{"experts_per_token": 1, "d_expert": 320, "activation": "squared_relu", "routed_scale": 1.0, "scale_expert_input": true, "vocab_size": 8192, "norm": "rmsnorm", "norm_eps": 1e-05, "tie_embeddings": false, "steps": 7953}
Below are experts of layer 4 (counted from 0) of a mixture-of-experts language model. Rows are named router (the router's row for the expert), up (a neuron's input weights, with its number), down (a neuron's output weights, with its number) and show model dimensions 0-191. Each number is 500 + 25 x the weight over its row's rms, rounded and kept within 0 to 999. Numbers have three digits each.
After each expert's rows: a language model's description of what the expert responds to; "mostly gets" lists some tokens that are sent to it at least half of the time. This comes from a sample of Wikipedia text that the model never trained on.

# expert 13
router:550491502563538525457483519493437497486484491547524548491534469523520555497511498480502529517537496509469518478459483496504516563532521485517463458517537509529517518519511492494471507505521524517557490472509513529513475495474505521512518524503517522483477543475524542479526500480505471498498498514520529506479532485502483475506500546511462464497501486520530485484508484491488529522505493519527503485497529500470488465489522505493474509547479456520473473441540539510507490488478485452482499466488541497507508510531525496536491489514521478510483554478526498477473544506532514459
up0:521497513510518530463474482492499517539485479461545504494553501477508491541505525492482454523523481514510507497475497553527494530526520466564478552551488494499542497504445456515489489467503495465506489518508510525515494504525497500480481506498517510506499517504482518509487495508506476459509506508490523522442518478525494500515515414503452533499493483536510510531465495474504503468501513451516506449464558519503470474464512496471481499498477520505525460482497506519498484564529488444541455526485500497498546487498509466504502501507514524515504516497465484485459479474492471519
down0:523470535481492501473490502494554516504519496466505471508478520498529451509504564470501486480473474507496495515523530540476494467478502459567545497532501506582507518497517506520515521485486514490508509506509521519516506478512520461496524487509476513485514493491483503507503507494504504461483483528475462513488522484527495515470505483501497482436481527539502456489486487474520450511515490526510535492477512491521505488485546577491461515482480555521508520505518539477522483535446535546426497520506477475494486516484495482496503457510497512455485474523461500523531486489480499472
up1:491544514494502481536476527483460514493497445514451472499466515442499507506485472485481517489507490436511510500456502567520520497496487503521533514474506493546473527488492435507494519503516490486498504522497511440513489513508489492503456510532508516496549506503515480502497533537491483523476498442509467560487545492475468518440505452538539472534535493480486518503535469489515501516495489511511517488474492463502486505514504517477512471514452511521452491464530496529486515534470536498526487514485527514502465481504525528448491501489491489525522495508505454530515514514480467483
down1:483553511471484469537503451492503466504531520530474498491475488510533494502481512487539532511494510488505540486430491494515523463483510497501501503498443508527485515512471515566507534520547518467471476430490507519509508472515480485497547532488518532531497487501518497516486447483502514470506455501524520500481519518473546489477525524502503480460506487518525519508502501518492552475517496495520491464444498443494482494504512513481517498475481475558521541509526518490495486500476513482475502458481523540540476539463503482467486527527514499533511497499466487486558515486496459483
It responds to: Name syllables, mid-word
mostly gets: " Bru", " Shan", "iji", "kan", "aman", "iki"

# expert 3
router:522490507542502512521508481501507526500477515467515494523538511485503484470508476477470490521534518538514526510504472508497479480516523444496499481539489538506476522521514484552465498518526525488494464483483522500480471491464534503503554481504517442508518510477537463498545528483526545453483471520543526475472512523471540512501528507502451473442516534474490492476467504527480511522521479502521480484453526477560454462483544520524507493518524491523528451479505487516460473495494489488496499503536517498444517504522464497472468458482519520508500477481519493486501465521470479510
up0:510484526497528550503505448488512523525490481509512496560521527540493507512527485534478499504497493527480498526525488537516464481501484528489495487509515494486451489516495471556491485518528465526527499497516538514487505437461466500482518468459551470489540473506513527471511517495494505487530512476469514502515495517481492532475501434454478499460484513495534532525450520527493526489464489486448485484526502467490469442496536507513493464509514474524452518495493501468504517482548472490530491503513493485492483511475514489521516466439534487546530495458502499485503507536464486506
down0:474507518522510491461472486513462491532519526520483482504479473507517483528543525491481453499504510529524487472499502528572497513474483473483476485520540473512464490516497479562520476508479479461509509477491543529485505499489502465513483488539508467476505485461539534503479557504517557480448487466508508493473488489510482535458496508504520479520487458460486462520525493467546464482496511501484506493480526517522516535538501508531544479498500502521524489494512520499521508469583508489498531456484513512512533523468504540493504538523457479498516540529510525487521492464522514488
up1:518530484496482468508498491517501544486502483482499518484508507510526489505490515553551513491526501466489533484488524481486520505558472487492478502496515490506460552563502488487489487482512528473495526468504503477502516508509544461475497509523474436498495484500520474517515422484511501529505499524532494523488531528475506511470522525487519505507450511511494498506530509488451501455534502498516465446464525506551493481450497496473494464529521477560506525480492519500490499507482529546497497428497495520503501475487499510478472547510488545524524517504529475527510489427528490482
down1:496465482510506492535524570483533502471494501471478458499508449528521465506495475520511535501494459478489479480497499509561520446493483472499518507473477503578509566534477495529512524522488477495507538504548511473514518479523501520481492532511498508510482483508467509498486460515508529492504490498507501531477509500471514539487493520506508500519473447543490526546481486510464539484554479521530480483451510479471490487498511518467465493500539484495530521511523532534536491501517526497487503474468484540512497536498514462505473497511575533508471532492526475495508496501532522494
It responds to: Entertainment credits, word starts
mostly gets: " Label", "He", "loan", " ro", " Nominated", "disambiguation"

# expert 11
router:500549538502536464517523505508459540500478498471558528517523532490489502544513477500522498495482520503508504512492450524534546477456529514484535492504494526491526521500485482538500515506478476479466500482518515509448490454512517470481519479441477518486461564510468488503515503525499508533488504465492536510499508505482494468516508466492529466483520483518479520473523505474541533522446535483502520514490477505465457502503462501515495487527468462496491501520496456493512497540504464505527543501469526537526503491516496583485481516528502443531526494501538481489509496516502524484
up0:537478477475515509508513496479519509527434528492556509493493545520470470482458526530481503508485515559492501513521528514489542496466503523511499493511479486524501470532488494516523492493523457493491526574498516445478480524493493494493506526504508511477498494510506516556514527515556482517514496456518547534466490467504523464497486458483494456456535523502470509517548517474493538528473486511462557493500487474511511482480497503484554463510480492507447526516547500493476523518496527530518503510528490524516536518528491528516514527526514490509487493485512508513470461469458485513
down0:532453504526505486467503458518536485463482483467463500516470489496529500485488548508488522474502558535516532491487442513486460510503490544485524504507499477548509496480521508495547508557519503516526489510533513507495461513497453499490487491500523508449536492513497534490507547503466495539503486522511514496455517489544547509506507490558515529519543509519489516535446496488503527454509502498523526489493514553505548492502490487466505523463415521511530523482514499521463496504488498479504451467484510497478479526499501488516459547485489485494532518503494500504477487510530517498
up1:514512512536502483513499539482498484529513498479482503493585487490545511481484531487492451475527473514476498523505511516471528547497496541476528506540510530469507481503547487528529496464544532446486491479494498535501492556478501507493469476530481504475434447476488486518509514514547555466470492470523498495525528498493485506522517515500490491498502476552490471500486496513503501457496496510543493467500490500528493458479486463536526520500449501520500512518539466543495514504514511506479466523480491554529511492501478474520521518492506558438487491485478487491516496513481510526
down1:520513464488480474477491549467478518494483556502502495462510511491481520495497522521523556478529510525470504573502522519494477507479489517535499524549525444523461502480555483491507481465498506508521518530523481454553499484506523492463558485481543499465513489545529485471537546467450469540548542517514508500497521484512519512500505456530489466517489486492479522501525517548502541495474496513483499508511490516484511498488476527498499450489492548511505492489494468524512471484477486500499508445500472472502481485516498486505529469489547487500531459496479491530483503476490514486
It responds to: Numbers and quantity words
mostly gets: " three", " four", " two", " among", " MPC", " six"

# expert 4
router:507462544464485459515522478473481507510491469532532498535511477502484538501503493496496504520543491487455522472521480474502534478533516464478495489489522476503508519532482478507535483487484460493494503485483489491487552525454493508459494519458498544476506504459539552496483512446457470491520505466461523485466493454498545497515522510522509476485525510506517551474475490540478452487500458483504508533476487493500480487481473509454507507502474509508524463518483514489471522545485496482516497505506514513444469490453477535531541501485519457522511561499498468473521531488463489498
up0:526517459475545480522494486500523534488484480490528483487448502532532494559513492505437504505500469509524542501485471453478520498540477486530511481481508518536526514495535528518474504453495534494491519482536492530483497581470526523495536510548447532493463519524445485513515489452477481540479503529512482499544507463495520485529512504459533510501473516497507498527502514495458516460456460509451510493491501470491464485503516529507503480525469513498485478488482503492508498549503517521500469515528483480509491516519536527526530468504507494481490512506473505457499527520504534528
down0:478488521508508484503526514490460492500485492523468504535519499475485490473482485486516505499473485494491486510457526553485516501481548506514488509482550527507496500514483491484518467514484487502477475508491466535493529538529518522480494469498530466493492454535490453440485539494481522533491518485516508485487505469495513484512492507453504496534512542488510561462466541505452449435516462493520457501487526493470512521501511514479510526500482528496526498491487530461492493467500471551520523460542475478498461506540506499452490502530490504493539464447575482520513485531509522519
up1:485500538536533511483496457516516513505517498509495484541499462500482532442518461473524530507531491500486499467480515481534507511531522471506507534508526454475467540487525512509494538529512515532479544522502508462508484483497516483471491469547534506507491501516514455495529473480507472490519470481486483469514498507522523470513449463483482529519551481505532470486459447537542506505517506508503462486498493483503450516449483554480499495473502514502494489584448483497496481473496455471469519482500536479494477519459478502472551508512497533510506487467498464493491518496490491507
down1:518492511499516519472510481476491466518488506492472521498497503465508490497454514512531500496500474513464503464500504470433533453551481505472527481506490533479498510498528537438464524516486529494506468448468466512517501501477496525540480475509489504494500533485468481478496493516475493504521506497538499512438494516508430527480544487527530549511504482454538509538504508547510454490528482538569520496510480477494482490524531461493509530487490520497518487463517497524511490480513516495508504515516494533537551510503536489517497529492518465545527535473526476502511508502477512443
It responds to: Mid-word verb pieces
mostly gets: "ched", "osed", "ief", "cess", " cut", " bound"

# expert 17
router:527522496489472516472528460480497509542497480512506469493530490503497464486458501517532461527521519464505539487501467469465484562528518488482482483508497543526510535501489513472512554490472476496536490463556495490474510495475499474518503499497475505480483525489479479483480533476524506553509484532484471546556553498485491501465515460500503527471496542525558474531472483499481475456534474488519472511517480501482508505465507498558541521505506475494466472506494474477485489499496485504500449485507534463492555525498496477518462481493485483540497463534534501479481520493472492515
up0:475526478523441483467538485526504563495518529468499484491522427510490465508491526514518517484487516503484529516494493512512498498485485524510475525532518528504474501490505491468526498511435506533541540481502533485489500516526486513558505494493521489505546516510429547479504467499508492474477466482532521542504533454494519517493497540524500495526480472460507494513509505506486513497466498507551479478540534493503508485522526519504549505509513516497529469527468489531459511491522512459485464498476507511520453512554496516531465472490530477501483475516499509525538566485508494506
down0:523529468542492513523501501510546491490502466470489494510446463502507533464510518496532510498489473529492500500481524489481542492448477482519479512441467507504524540508450519491538515450454474471481499545505459512483546518530490477511484506528518461505502507473485531542469516490495504480476545582461526502513497501498526480497506482461533518445504496479514510500496476486486488490512515490534478496515503522517495497522454459517498533545555491511505541555511495481496495550498509520513514530519503500481489506491502475501525487518522461489515512477525502503514531482514510429
up1:470541522512508472528530481526496521516473509516531521495544495525500514507502496481470522492478500522492530492488479493493488537520538513513507523520486503507498468486514479498474473529484461537507485403566493489483499466475470476516510505487511537461542462505490463520495476507509519536484481539473478544513502459477490504529521497481465560506474501510499542493506483521498514500469513478477506491499481535502494522534431460531512526513534548489497483489484489502481480525526438503476558493512520489501505512509515466524466510451526507481551515504538530476511498478501505462
down1:487489522486501471472499525490509593525514494541531488528491464481509495476468470483502530457486487544488464478493525535522521496485472555500545502496516453498481488520514492525465474490517496524483529511481545495475470501495465517493472511467527491460458487499490488510490495436523504481494491501519415499484433504514510506465495504490554499526468512505517489498490505503524503520510522500492529516537516503501540510505522461497503473522486459503482522522495506493463461503481456539463510440479536496480487531498491473490504509488499481493527465487496561494471466501507500495
It responds to: Infobox field separators
mostly gets: " Binomial", " •", " South", " Western", " the", " Upper"

# expert 15
router:490546541476497497487514472453513479543509550481549508488500504470506541510534503547538519495474592487469466508474504517487542477515494475550545462515542488508508499486523516471510502493513519498482473493471534497464495503551459518480490470481478502563507543502540467521524483477492517468500534487462466496538508454508525454464487505497524494519499538496499511493481492515533526486485505481484482527488534510493540483485517567497537497494522465533505475510495501477497494520490470521552495514509482538464530490489518506519496513513523490476527505514527502505505500496476494511
up0:478463525462523482520520511519511496522502457504482482489541524494482478484479497520494519515544476525499493499511505515523505445508463506503542496506455473515491464542483532504521492491497490533443475497468528553503479508499535466504500486549484504468491500488523472487498474513510560507455481499504504517479516454497513549507517503522513531499523527497461489468508463496521478509457458503516501490474461472524525468514519484487486489538503495448432476522457486406510476486511533501499476494508500534519488498482494499544486474497494496515543491527508487505515440457508517495
down0:510504537491502482476463501472575468459537533525520510461510527477537490480553486491498507519459504503476529482527506518484494510514539450516497531531505462527480539482437469506515507476487523503535451515508500489534518523524551502509532495518533499557518483487494488498486478533478477450517511511515524474489442506505527509475510518477516471514480488504468519511510470509490506552504505512495471499490464542504479519529504448554500495507511520534505488481498514475469505527461496516456463480479477454489499480488517496501488479521495492494449513486528526550509515544494501506
up1:494548487511491508469499494469534468519467508490518445501483468485513515520536482498554481492456541502495493471474539485491517547535497494530489475508516482501527486541552515503494517530544515540520526485498469493484495492532472497509462543500465488503478505544494526534525525498517490537523500485476491487483509522476508511478507531488463476514453507542523532483539500493478490512531489491474518512521514495504469512459512533539492521519501517478489533500532477487489522568508494518472554484486478510470492495550458520489510526534457554466530524471538539498503509480525474534
down1:454521498457534494530516483552486471483524487478479530470503511523498497480478472485448497451513461517482490525530497494493481492492522454518497528508507482512531555463477544498496473524509553519454526526544498505489504485511502539498509507508535495445556449494505472483500486510496496477532495509516451506462523513497483544514508497473532516461490517483468463477501467503523495488467509494500479518512481464548510499516474502499536506481536480495499528539479521523460465499526524491509510470439519492545519508465496524506442515475549481538487496498502491489484499512470462488
It responds to: Articles and modifiers
mostly gets: " more", " very", " less", " best", " small", " traditional"

# expert 6
router:486474506526535491521482465468490517483475508507514478509459463515484520533481469495516459532461505465517529461496511482492486532497518483530510520483497497531493459485520483495515525473469457511487515491520469483465483539500450473503517486499456545499513550540493489532522488452512459528493544480539452498511521517522492499474514545489473505499479494481481465499541491522521458461473536521512461517498493509524480503548527529482521507514503479493487500473472520491457561486511477494521470474537554500484508468477492508516476520498494512522484527478466484526477549431484501506
up0:469492508441533489518495461550524535494499442495508496522490475508512510506507526505508555536503538512474521513471479470494484542510478506499506494531516489488485492474473485516496452480476506538449477504506482532478523477520470505482484501493448528492508521485511487489536538498461526529529495551492459505475523559473522496480466485538499511505505524482434507500479520515510460488464527503502473527503529490491486507508537487503525517485507495499481521489453561465458512511466514486505498522524511519485525477499550503469440480485489504502502486435495492526473477464535533482
down0:530497537525512515477527514514501503531487480493499480515521499498512523543456434498542469496546490490499520517501520505475514507452539526434473459512537472537464497487509460505479488491490518526519505516486513505446449507477497540490516507525477494495534509498512526495457475514485522498522508498517516546467467480516462466524525473472492469529441544501521504519480511515487489506526452457504489522481519454501495493531500501504496483536488523462495464500460515517481526523520533513502504506492513479492523513495549470481498530504511506466518528462503499513530456482493581465
up1:540492482496479500552542457468538527499540498520488521471512508520506506521537509463504514479484483493519510461504490501450490531491552476537507513500490476474518482532509503489483547449486502470510494498514517531463512515503494528486503494530496479538507484518477504524491501474483426495532502491474463464575531529524526520480558543433510473488465470492487486505485500471498531501527519505499516501472505534494505502490489529509531497500483474518497478499485519482425533498470497480462468480538511511504521505501504517528517553521493483471536461513498536476476475477497481475
down1:486513515542469496466511472504474590520505478515510516521437537509499477516513462498501520552492521497479518520488512519503459493491516506500497506486481533480506482505493507490486507503498497456504523531481479496464463540446510504474490501505483462496518492516495486453497484476489485529484525502539528474491513524481534518511489516474506509563463502522489478548445528503504530497503481472457482476483485509488500518538433466521508465480503537540487549513496508499471469505513502465479523494519519507460484491493489508506509489523478545508523455475433555528468517494484475527
It responds to: Section headings, taxonomy
mostly gets: " Genus", " JPL", "ration", " Phylum", " Synonyms", "itation"

# expert 10
router:531508487495495515495538488532483504511514520529506538489535498512486530485528503520516489482486561496513512517452534465512537512530516517497507514484490476517515505517543517478458542453477477467487483507528466472503462449529510489554559482484484511462532502501516478505485520496490498506509508511528480474487511504448475464441523477530496475486475483501483511429497478514455499529516475550457484465487548464483477457484458527491492515486539521482490470481497529491500521518511477504489486490528486524476472477511484516504526505487484462527525473546458489494486505494456485455
up0:525510515485500533509469517527496529471470498492511493468539491476504513507545491459479486500495484535502504499476539489508491471507459517494516512481527459515526521489544513514492523457517526502488509546499513536510499458460494495496494490519483531530497499513500497469519458482514493462516523526552476512535478516511494499519510457513511494504478510530529516471554491500476484523517458496553509460494549505483453475527434512550523525451513458490492514526459491482476510470455551525491486447513528518481481469497492514505513515534475515478494521469546488470509522500532512436
down0:525477490499479497487499496489474483514491471516499524510492473513504548471502507536487513525504517484512505510495549535480533522525489548481500474538482550526500518467517462497502456501513498510475512532494486499494504543521490543507488491527520510525517509538522534503533473536525519490527524495463487541480465497503493512478522448489498511512501523535539535481533508457486505505559469498539553524522512518472461500492429513537495522498503494522466502475516530499478472506490522473516480479517511465525469501530529464450486521511500505517483467553486516481433457486540552505
up1:491524461540515498486514475535490494553448490547538550520489492498478500486507492480494502468450515502531509506464521538472492495482486499547474543495491459446505467510533518471540502496493565497515496502505475503510534476520485512488534484490528527503483519489433468502520487518511497521530456471481490502551501533494476496450489491521527476523506538527520538479514469486523523516475506528528478537464488443499511482510521511443503463470525472459511478497533485503528505464509501450519507524536510464498492475501487508492512520520532490495513514548462481510512515505504504504
down1:557525476539454492512476508482518538496491475464449486450458474514539493491520482497494502513505469479505513491468503509528502473501480495470493481560506514465488492500516493523486487512536498498511504489502507497542561497552513474493482479516529501483521470469478487531512500526497490489527517492526434510539539520478513495522475515473512521514491493499477463488498528516528476549521485505488489534512498458559477454472542533537502479481454529525523507489555493481469473480498469507510506525494491510472519522467464485546501499535495470555485537504458518507477466521490510520
It responds to: Dashes and table markup
mostly gets: " \"", "/", " '", " “", "–", " —"

# expert 16
router:489477466528529512508527469468517507519481520497518529515499522484479497465501467480451475479480471486474539496538438481519521530516448504502477521475482470475550528499541522515496501525472509466526494484490511504542505479478505523476477513485474469535468491499481463462486507513547464486516486511522496532500515501500471496514498540502466485479506474502460470444533506516471491438514519462495507496466490464530532509546499491494470491537511498491521511468480535460502467473545501512507518528511550484502478540523474516512495480485461462538462501541538525517484490456489488505
up0:505510481526504528516497498542469515514477500486484506538459490520494518500559530542500437484488522503499462521526452518517509531503474451504490470528505501476522547465491520490518509490518544523524528517509465526497451463479512485516512540501467420512468541489461515464510522487577479510554486475455504500487511484486484491453454511476485490499493467483532493477530503488511510532512509468503492467491516481503501497498492504486508496483512503512517497475493494511486467439510517487479488492485547538503489455454484488498466455502515489495473508489501500536460493452487511488
down0:468511463487546530517449486509482523465531523520495477453543507522515518497494452464490526518467544489529466521475504505495478477512489504499568454437542505471548467516506475491474512517523461504495459483450506458489522542488533517473478488483497556489488516512457467497521500498496526493446512504517488506493467444529496528516534513526502505513504519513471498514506503471490472515487468493448489493469490517503514526469446505498495523484492472485521511501496499463497474488466488495492521496486535478489478543515506526507497472463532477541531501480476497467531489531497489514
up1:478499493509474461537504528477544537451582492481486463529513509502518440466488506512537538516504491496515543491496450524470472508482492541516553541476502488494525507486520521503456477513549513471515545525492496509532489468503504481498521517519493500489528497472514519503465546533491487544545496487504519513444478447497481473503471518522463467534538510474504481521508483541506504521470507543526477526503505438498461494524521490508476496516516492492514501515503513485474511486510490488496492463508493505531472485536521509494474552472485474513486526532511519482489505471456484485
down1:497493527499518519481494541516476454482462487508479476449512469509487506514499462523486481495481542471509507514523521411473492527484566450499482533563506575502508545559485487496490487471462492502498513490472478505480542526476478495529496480470478500497500500495513484484493463522515486443455514551503501498486474538514493465497498529505505520544505500506540531505475557493503512486515497483502491505505552491482513511477472529469484526515476546514531517473510519499511531486492483479480482512449516494480503505517477517507513515513528535497519515474524506524516471522493483454
It responds to: Dates and time prepositions
mostly gets: " November", " October", " December", " September", " January", " July"

# expert 12
router:499446502507518512545460480479450517520461501558518470470544497476505471502486517541473486494509514535477485484506459494530474525499453502490497487535520529472540514534523488534533491449544458521517503511531489467494506506445530506490459495482493529514517519526522494511507491482504540474509493479470501510492528504484450469511484524496485464472512508528486472482466484520525483494491486549535527467463500476489497456533455514507505478507449515496499534483494511470455480523539469542501534492539497511510503486536495464491450520521513520509513479503504530464484495491481501456
up0:530491474551463533470474514453485516467516466521535477512568471508489488535464443520498488481516499493536500543467464538512506511543488493502498493545496529477453485434497488484490477524496500540533514521506500490515475479512550496513513454472480531529511450450515476505514500456505495498504471482516475507536487512498471528536509496489508467523542504487528544509500495556502517531506492487468501447506545492526531483484473480468471501499480506486464484536507499506514495467514535537508499496542510488492534467516518512518466505497538516510499515531537526502514511489498495480
down0:524497480496494521507503466487522481499467497527452508533466504507535581520426480478477500490537461480508481479495513500486548503477484525453470476534523520502489504490483497498476560474502473544519510491506514476530500484537494498527463518518488460501500520497490485510511515478528528472564475506493501538526494477479459517545497460500532503479516523531495506495488487521495508502505452486475517506532495506482511515488491456528494479458470525486491528459431502480481475517509543495470528507499482472493467498479500464473515464506517475524556486521482457500483541538488489493
up1:500523482495497522533458519489501550474494497530470560557505493476462501488509473539492490534477504498429491511482500544495490470538493539505523485544509525500514477502506503543504490502464498481491478527462501513501509511521530488499508469517432527501502510495523521470481511490491535528518440469521517475468529481501505512518484511510516501500507466484537501491492522537532471506465501490516482476467539495435517498486494546489527454491457517548511501464488460533500480453532463506524496506487502530497492467501506481514496472456520452470491469459512528488517492487542476504
down1:471540524499477501459465503490486477545548481518486490499486475514500530468512492443529501474494511454518534517501529505519443491426492509505505521517478504450527524475503499488480525444533529553523472464503507480517504487518496518522466532505529499493488500525483534494489527510492501506479509509490526501478503516485498500496477509470473486515488447523483476553494515438479493481531474501516527509502506566464515490516522524479473549505538492521489477494515512502511509476502506528527515492494453478534530516491495538504506458505517551569511492454498526461492456488494509492
It responds to: Digits in numbers
mostly gets: " km", " ft", "0", "000", "5", "7"

# expert 9
router:522500517528483541438542518457468497498447520516527484520566473546481469536503466484489552513511504499501492493519494510474496454504482468483525464525542497496484465516507521484484494463510459506540489502497501473494505521521545527512563487532494447495515473527507527472518494561488501498547492489486475505490514547477522504517487540504495499532519530490489504490528486474485478471499515464477454487491488476511511450494501489439520540522482495540485459510499506518485479522506514498519498501524534449492503461479514463497482523493480514519473497500534465523493491495505458528
up0:540504511503489463508518481502478519482491511532550495510526546485509516507487472468444547451498507494475484513477497514518483462460486489506480527507507540495497529469475520498503473467503477531550497492502529474522479468481507510506535496506492555488549488501521494498452503504521503456504444564482496553490518509499524465504524495520484485512510480516504536507497470485471488490495511463533490467485519497532519505501492489474536510463514536515541512514485489499499493487535468557472548480508537515514504489429464511526496496512541478513483504499455507564506488486560475507
down0:479475488504512472462487490501534518489527508498498496502491474472509518498484483521513528549513495505493515503513510446482499485508476493541561489514481529513481466535493485514492535510461512474452517477474508510464487493518466497520512487475467489489496510524489483506555470457459488536463516526482484462504508480491512512533491466524458521512541511485503502489530537511515529537470472509522476482533521555454526506482507520515459451507495479474472522509484489462488547482504453471486456517466490524468548470499470516512499530456494529502531527479486528427485528498486465463
up1:486483483521526549517487529504523504513462512512501529526511469484468522493482500512521499499505504530489458530507504549483487506491444473445525473513529517516533502495511513512505488470481508449546547517466506514514510460476491501488488485502475529518504526525513503531474541512464524524530496469497508480478510509469487486528468494502512484541505479504490510526504507495485468519512488487535419494504511488476490473492531508505516466506480455549467518450554476502509522502460497539461466500487528532500467453501476489505474518437522499511508550500518473461550505481547539502
down1:505473557450472511505531529474486511499508526477471523476481502478528477496515509443494524506514520538526514457535513510481495425489559508468516523505486471505500526493507527520510496516523472544524490504526525570513492495521494506515518527506514502525547477538516472491518489470473491517491533473506500445502484507504491513553464507523518495495491493509496494489489461492538540510486504457467486516529477486474504450525484482454485520479480540533529496471523553507480523536489464521515487498524522494469495470528550494472488522529467475538487471489492468515512511513486468469
It responds to: Copulas and linking words
mostly gets: " is", " was", " are", " has", " been", " became"

# expert 8
router:513501496505505510514505519471470539480488554513529502479521440467493475447477522468523478494462493464445527464498494514456479493496515477467517479500522450476508490526514499525467452555501513504516504496519536522477479480505478545523470459510522504512533511497480507544492500474507493523560464492476509480520501461476494512518525505485532489510497510505501552506524493495485466482509518496498499532458520504478488501499556474465500456502499471493443453502501482511466527520472452514523483488510507518497490481542478526496441492505514482470498460510497479502502477453503482436
up0:514514504559501434543486478461494490448464512481522521510532447460474471514505468515489480512483503461423528486488534493492489504494499451496513489449455480548533540515469536475471476524506467488448493500522507475496462546488505497484516497470536542474477531489478519525521484476511473470520506481476512481507522508488503506521493493544443498533502508498483510458505536465502504501514481516487473481518505484502552475484460493497459508501475493467514492523477468501526500503527501531484488480557458503486484470513499471480510483499508507505484525512504482511477517498466462509
down0:480504498543500423493513504513486487534521515536496496520482468488492493505510502503506492525467530529493480511485475464458497475490490509536471542539502553523464478493485501533488485538514572532532455531512517490452476535489519511486498533475518523512485526474503538513530496530454497522478502493502491472509483469507500467458471550485484503486509503530481483493522474505514488519511490523472483503519539522539456483459452496494505483509517481472498516484498535545519530483503506498506529448477463480516482491545530499508489536509465539445448506556510501481487502528497491480
up1:487492538510531483504518522464453462514488544532507498445518514526492508487550514506503487492506520532540536470523511496484543476470503511491550498489503488506482468518504517489518441521506498564534496509516508526482537481527503496503467526488473464498530498535526505532483527490546543478486469474518472491505518495501506516485503537485477487524513518518475512502529450488471501478426463517506475518468477470549528543477487518453456493528476531562513508484547511505474509511531515503455516520484485480489523478484476482482526465475502469475506502491485526509516500470498481470
down1:531480519551513498538553543535496480516486481510490526489467510521481504426518510505526472472524502528508518512539507476539502459500508492498523522480499555518495493523497514473514514529509489517540492479489509469516506497510503531522446467498548466459508463484468521481508554476520474494499479489471457562496534499521519487481487525507476536566515494485500446479488450489516500476450470531432496495531521509516509516508516505485468461484502519491516486506493516485519501489465478465488495499496494497508469470487497503485493504439495558498517474532513517509506495456490503518
It responds to: Word-initial fragments
mostly gets: " Bh", " Ec", " magn", " Dh", " Buddh", " ge"

# expert 7
router:493442549496496487491521482518491521464479539492515485522479492511462504502548495504496505547497520495515507485499490462491494509516493478534528483511498457500464507523494529513507544505534527485524532472505494535484492496519505514513536490480477552510478501509489469478545547485517522466546455520485485492487509503536483522501527531486492445462541498478497508455492485480533476519502508471528512477511526532530456485505525526461520467504510550462525487505501540508482495536521544500468510451525501478519468519515473503496478496494459510461467565490498491468433518516502451491
up0:543510504498507487519530472499517543500487493502455518482451527549446513509468518508527511486525507487528448498484516508489466502536532509471526531488499507495484558520477457488520497564502484534489514510483536507466481463482488453524482518530518569506472447504500480462469529448496454503535469526534504519472532518477492549473521498503505490522520477486484512514536499476524492521511504496487512494523526509493497472530531483487532497508516510485516568469487520485476512472473538513483484483547515492488497488520530503513496494535504534527490497449493477521494536483491455514
down0:508534511491508538422500490513501452498508489527506529493451503551483486495499525522547460493533469519490510474550521514521515497503486496512506477504439475501534518506511537495485503479479447548501486487527509466505495517460492505504501494482497512506497511450526492525495500520485492457451494514499495483526474457512536509490461463464553484513520489471524508510537514501555532512487499485519506542492449476496493499501511516489530500489509493489498525523519466465452488487491552479537505537461490495519514562479500548492515527488507507543518505491528527496465471458491542520
up1:466466498472512514460479505477524507522469500506503486503510530512514508493504506518532458517467533486533516496492490488444516520471475469498517510493516509543528449524475536543522529476500438477463504479459481478453455485585486476545479509530462467499504498477515509490506474513486489516492443511486510468452455518517552506501501496533461535518507501482506484503527551490534489528499496499480460497465523462472492463514469534523483535486492519492509470510520506482500506516502510561490480530494495502495533507516473491498522511466516530494511492536513462532480526525494466502
down1:495490487499481491513531496551488510537477474512508529512507527438492487510507462534523515537502468506479470516515478488470561520523516475480535505543524498510482446514479565514503523538541479458531507522519503514526514457514506434461535469493469508489495495476482489491517475532552511511528497487536489497475456544457532504522485508501517487539534559503542478468508510472479525446522513474501534483495506504483518497525513521540516518474493506515476472524503508506550499513514507490489506541546474457510506500499520483522512493503476511502510460545500497514474513506519488471
It responds to: Given names, name pieces
mostly gets: " David", " Richard", " Robert", " Carl", " Jack", " Fred"